Experts of a small language model.
Size: width 512, 85.7M parameters.
Training: a variant of SOAP for the experts, 579M tokens, 8832 steps.
Below are experts of layer 8 (counted from 0) of a mixture-of-experts language model. Rows are named gate (a neuron's input weights, with its number), up (a neuron's input weights, with its number) and show model dimensions 256-383. Each number is 128 + 24 x the weight over its row's rms, rounded and kept within 0 to 255. Numbers have three digits each.
Before each expert's rows: a language model's description of what the expert responds to; "gets" lists some tokens that make up at least twice as much of what it gets as of all text. This comes from a sample of Wikipedia text that the model never trained on. Tokens count by the router's weight.

# expert 5
Field names at the start of infobox list lines before a colon, such as Products, Education, Language, Born, Genre, Coordinates.
gets: " ", ":", " by", "ed", "–", " Born"
gate0:128120094121138138114100128153125112151102109116147149139155123168193130168128150154178159147113121116140120130133142144145141106119131164140125107086108093156101128098149145124139119148130139092167165129109168120135159138147164130178154141108170167096143135139119102120103091136123123147129152087126131115147135106086166095118102168130104110089106144104094117092130121095129109118119
up0:109112155108142121169182159158148130079129156111099147165111160126156154129140145099091106168147138092101163138135112122124123104110119087167144147097118133111170110118153094130131096088128172122112081184101128111129136126159122077163109113145100088123083127132174139148129109109109143112166112157143138113164135134121147137076148111099130134169161095120105159158138104156132106143109
gate1:105120131109109158142093134141097094118086164143101123100161126145128104140174115142102160132111173121130129121080078120134153163161125163112134120105112140169135142119169132129110128123125130149144141103106092136117098083125138142129164176094105154089123089104118127130141110099087135150126138121101125095138158109163090140125135104123110099106144133149120119126146104133106129137148
up1:131141117136142105149103128115123137147113142156156137094159138153126122135154111112166177123131162103123143087115087181128102108122131147108153104105075149166127128123127136161123168148142164117129134140140108141112121087114132131118158139194114198078113133080141136152121094112082125145149090128112135135150126105097121177122129141143144119106126131115142161120121097148125136144141
gate2:130114151126149126086128089160124110097112128147126143123116094116124165150128198145123103084087129144112098126108145121172070133147102076131131128129138122136114156123147100125092128095099112125150132076094118090103127113134103144134114157145091198127112114127153100144086141109125129115114111152107155131123124110135103095108099119109106136138152105114128143157097169159155176120125
up2:129118126104147124084117100145128109166097087145170114124143123119153063147128131082113123120175152130137145119132137112111122102078131155098115126114148150130110160117133169110133134125126124090162146146122130122143115169130112140151160119088127122142097112129107122096162110133105130128154130097099136133125147154123200129120111144119131137144143116132121151149143101094122109115156

# expert 4
Periods, closing quotes and parentheses ending sentences, like ". or )., plus pipes between numbers in sports league tables.
gets: ".", " |", "\"", ")", ").", "\"."
gate0:124137143116125102101094137135099108145139096085173144137132137065095123161147141124114111128093090136149122152106170111114096141131140118124152109129148112128171132093126137094182123092113110122136118139140135119131104136136148127143109146173137179106109126091127118137162134142147085120099074102116139084116153132155155137125121097129120145107141135139104142124149165086138150129143
up0:122098142142115118058131141133122117140145156146155141132192090138124147081119143138117176092102111169112134154137149114125102163126149145041122141161132142117150153065185154137131121132116102137134103125133148123130100137099132111139122177152145177152116117127167106093137122071130079121147165127107135125123175106118150147128127121064091170129155102129123120121170117122159132138135
gate1:152125160122128133133110134105158123162155150150094156111115155125098167117127119190140118141124107142175136116135166136135094166108139107137152114176113071115089091167141135132087095119142083143147105144145156144156123176114102131121138156098130157134127093166111145125126139108138142152125127140148145092069123137134094121139109120130102114098118140143124068134122152137107145135155
up1:124120115120087143127118125120114150104128111147147174139108155131098179144152095145159127118142117128144151153145104097120117175118158104103155156127132107126116069141108165097117175136112113123154137133094093135102129086108079067121140171121141121083133125122108119126146119079079157125043097135123081112131137143107119114152113092134076147088141157151114154090146143126161166127133
gate2:100088161095128110124147132118145121149136099079085123148125172088156125140096139144105155125134096120143123159129092169143161118125128152116086108136148125143090141103138107129145099135141169132145103127115131150113148110141136114109171156129149144130108135156148110168152126122113078126117128154168145177103184162123084129124121141139104092155117104096099130171119121121131135154111
up2:191156103124117156085129110123146166097127104180116143109124112113097144109120138147136105123114158138091106104130136109162132140105124135135130151136099134120172117134108136157125131131127106125119129131143138149102140151157132141175095101117097147131126145121119184113096128137179149124151141169112125098110045124128139117158150127128146138138128138175133111106165107116177093111176

# expert 3
Commas after a birthplace before the country, place-name parts like York, Kong, Carolina, and numbers or bars in sports tables.
gets: ",", " of", " in", "°", "″", " United"
gate0:150107131135095129149116135132169111114158100120113130137147084133156124156125137161125130098079101148121115135141143111131118129120126177174168141123133101163145155156160119131126147101141097116126102129114140122105147137163117142128091136146118174152125104200127126089132149104124103181126106153156110143113103134126142127156080139144121108095107123143085120081153149131156134110149
up0:155155157141111123106126130094145142089121139137121100110124129136117101102076122100116135128116127101103132104149128128120120136161103095137058165157110148101132088119152132103153137160123151114101106123119182110089152115100114127152114153121116077138102068112130174130133110100133111145172109156164116124107138131152092128079141173109085136111124139113113113171107096126124155109099
gate1:109124131128133116137164139136134112082143143099130125126143100150145120140148123096115161125152131137111113109135098191178140172188150133149187117172121109101129119143134184108146135180151167175156121118102122069112125119100124101163150107090094150121119140091124153145141111142165104130084118145115113111104123147123127136097154181091129081096095124109166164125117066143112164115098
up1:124130127170110146131102215098128149148139106150099149205113129120166090140162139157168161130107113167154163128128122154132094103134123166116153110142141113157105107139112109149128146139130121117136170077180114171137163086133137116132195117106126129104133131146163121140114105106107073137107115126128138139152096152123151121135096138131136083128136159156101149114144095084147124123087
gate2:158119109143153149090126143111143112114132124080109116163149159117123200062089140100112131108154141144146135106111137111134128106191138134126172149131140109131099106128131136123092100124108121134101105129137111131119133122110147126163121101144145113157123078185137129118130129101094118136101096108068147119127171143085135112103186115142104150118118128130128108151111136134115122111127
up2:117109150083141126141097132113107172157141119147168117136146094153129085145133085144145129147120099111110123081127111120155141084105098102157108091169145125113142165174094109105168096073156128140158161163155115184146121135102123145082106102158101175118110095064070109153139111168135107121174136136156135118124140115176141109117090150134166167106145131146113139104147152129142142130161

# expert 7
Line breaks ending infobox fields, track listings and paragraphs, plus bars and numbers in tables, and prefixes like anti, non, mid.
gets: "\n", "|", " then", " information", " He", "==="
gate0:152081162138110163126130086145145150141133109137121126097150114113118115114131118144108136120155094132186107088127113195113156084116129152076131092160133115142140150172152133138179123141113105151160086135129117126136084106107125099160117158141131157152117153102115162094136137129148140114113157124123162143103089165115123113094158122154114130120087102133111114122095141126140111119120
up0:115096120107135118153106122123103126158191173214121127083110138138098115092135096132086161113086162117114119145120091132159141192144186142099126107130104107155153137148119136129124144178133111144122139136124107094083123099133107140153128135124092165090128084163128155155131142122123112124167106128126111141083133149113095092128143149114143115176109126101130087132114166091117143125115
gate1:140110098130120132139105117126122073179126118118135161067143176182150127130121151132119116137101118123131142118110134125098095123140126115145125115143157100109175156155137180152119143077129132099155125153144122162137140110087172139131120115132100145132106144126119135133147104175131102111112079077129183145147147093114157121148075149112130123100118120116119140137107123135131096134118
up1:133145162159117110136110120086140108104137106114064162116104153097152071161157126147117149146148113133133144116160138114154166153157150144138148155151157147130145114144092117088151166157126139111108164116140146122145147116132101124100129120096154091152102120126193126134154072122119107140121132112145138096188130137141133111146112128160123093160106095131131123105087160120110098121151
gate2:101099110130113097105120126125108142139129098126115106152154159109135162103110152115081099089139097136139164138112169096118116134115139134122144074107167165089110124132148134097152149115119114129186165125153117109146131110163151119159102145140123160139140161136145103126103145124147096111110132143126133192164124108076125166132085125122146105115105151111135148099126117131124119117085
up2:145153173140124141122095108166111124153144143123104136166165135130121153086136140112142140132116148136150159142110099115119141148084126152134136125158136075122099134119129120095099153145116084170199158122119079155136128124127113160142135148175121112170086120100154093164101173120134138098146106102087125157131110104107144139097141140159132146092098157094165142130150098141124126121120

# expert 10
Surnames and their pieces like Johnson, Khan, -ović, -sson, and the minute or score digits after players in match reports.
gets: " |", ",", " (", ")", " =", "'"
gate0:116102145118096144110088126119145116140114082131086159165158096049125192164117146133135117115089116167108119146117162159091118093133107161127129134101154130103131151154136132123171122119099120146143126102150151138157126111149149166101127163105156127128120108159115141160112113105147139093122122111122137140103085169117073133080104129116111157112075148120111154113143135162123101111111
up0:135143127132100119168062133180152132141136109132094089163122128109103114113152111098159116149146167097152118160107172133126170142104130149094120126135177102134130151149099103119122166119092115115140151063161118135109160122128169120131073145119131080150128116143093150169121131092097195123124164095146133108133127126134134116129177172155115158109100134110132135127129171094089196114088
gate1:125137107164117126085096138146122150139134130102118124147140109112088156118127129110127127106149148077116123138084164146131138110135161144123151138115143128155124144182149102106115110144130144136128149114164131126099127127098118199130111167125108122130124128129178149152145132086145142127100120132145072157146155148112155147124107133099171177103130122134143106147108140122111125111063
up1:108110152107165147144127150107126124159171152124122123119090123135138107085129115136106106126075058162114089143137084148089077132136152162154123139129063127110122109116116145147137140120150113103141120122104129112140149126120156131124138106103146161149117117112151133132131111181178125097099097105167139106109120162140123089146098133119113148132132106057136135095145151133137125130144
gate2:137106140104137111168116140094157118098076123127137120147152128151131119126073121120132149088118138106134210138132152140167101153149126123157158131109127093129081163150140068165119125158125129073133088065101168114172131108140115153151107127117107144124113126121105116135141100117119160145095113137121139177179153154131086195103164127140165160127136140157173197133130127114088157088129
up2:096164155130150135138135121147104132124169143102140135107128091125173142151147140126083142094143131114149095145133115111180128124105140161105106149119096095115117111138132172092128160108149143093101193134133152132138133144103100142141187101139085135089142119157124101133126143151136123115143138119112125102117128116126132098142154132137146110107172157126127123121134121130184167119179

# expert 15
Colons, closing parentheses, line breaks after headings, table separators and numbers in infoboxes and stat tables, such as Weight: 80 kg (176 lb).
gets: ":", ")", "0", " (", ";", " /"
gate0:160173091074129113165124136143120089134123165083108111180133119102134117149151134123135135113117116179152131094110132110132128182128091173131124182098134173121105105147108148079104101138091113145123103112145159097147092164112125128123139132111146140146154108125132161160120127136148114145108132123111108087103157133150107167061134102129126130164113110153119178158057171153131106111166
up0:157060166125171099115119132096126128118097157184165145124134153114134137131121131148135201136137164099135095128111138111088092144145164124132101150151093155067114132117085109130165156128174153190142101139108091143122130158132116148163129137111097114144140133119147136089173101140111155152127155176134125104127186118106130091125138193124145134181132144100144181089127119123141112126105
gate1:105137130142105132161168100181124155186128131124128124114165120136205143118156132104134132114112161159113142090103115189125104127139094117136151122152135182090159099118126106088147157110116119144116125091157123150131119085095111090095156153111116101142134115157129148120132124109081134116118143097134172129126118111128146128134114110141117118163078156121146136076106110175137117077104
up1:135161114146117059109144108144142142131119124134094122153142152117110145142119124150148111151140119131124130101126159132116134084122150101135110097138181122092116136132153122168114109115155158140142113114100110184136155152101117130107108142128126135110113092111134140155173092092131147133146214126138105129157090110187142106106110154112113093121113172159111118079158141131135096100115
gate2:115153094150120117144138120122143111093119114138131090150121134125129112118100100084106113089097122081155134156156162160115120188129140101126126089114169131129156114183097130142158133087098118124146162110114150145143144139133141109116164145133159161127098130114151135099126142128175135087094128119116176136095099140120129140112103161095137129108148096161141073124112130172063136177144
up2:118133140101118163126120135122106151134111132089165165141128133158085134118118115117177148151137133194126160135141110121154140112118111108156120135128100139089133095120116128153169126127194121169117117073139139107134151132095116113123156084141088063086110144157161134162156129125116170151158132182150118165146112135124171163113136132124125135068139166138142147088146140153103125079148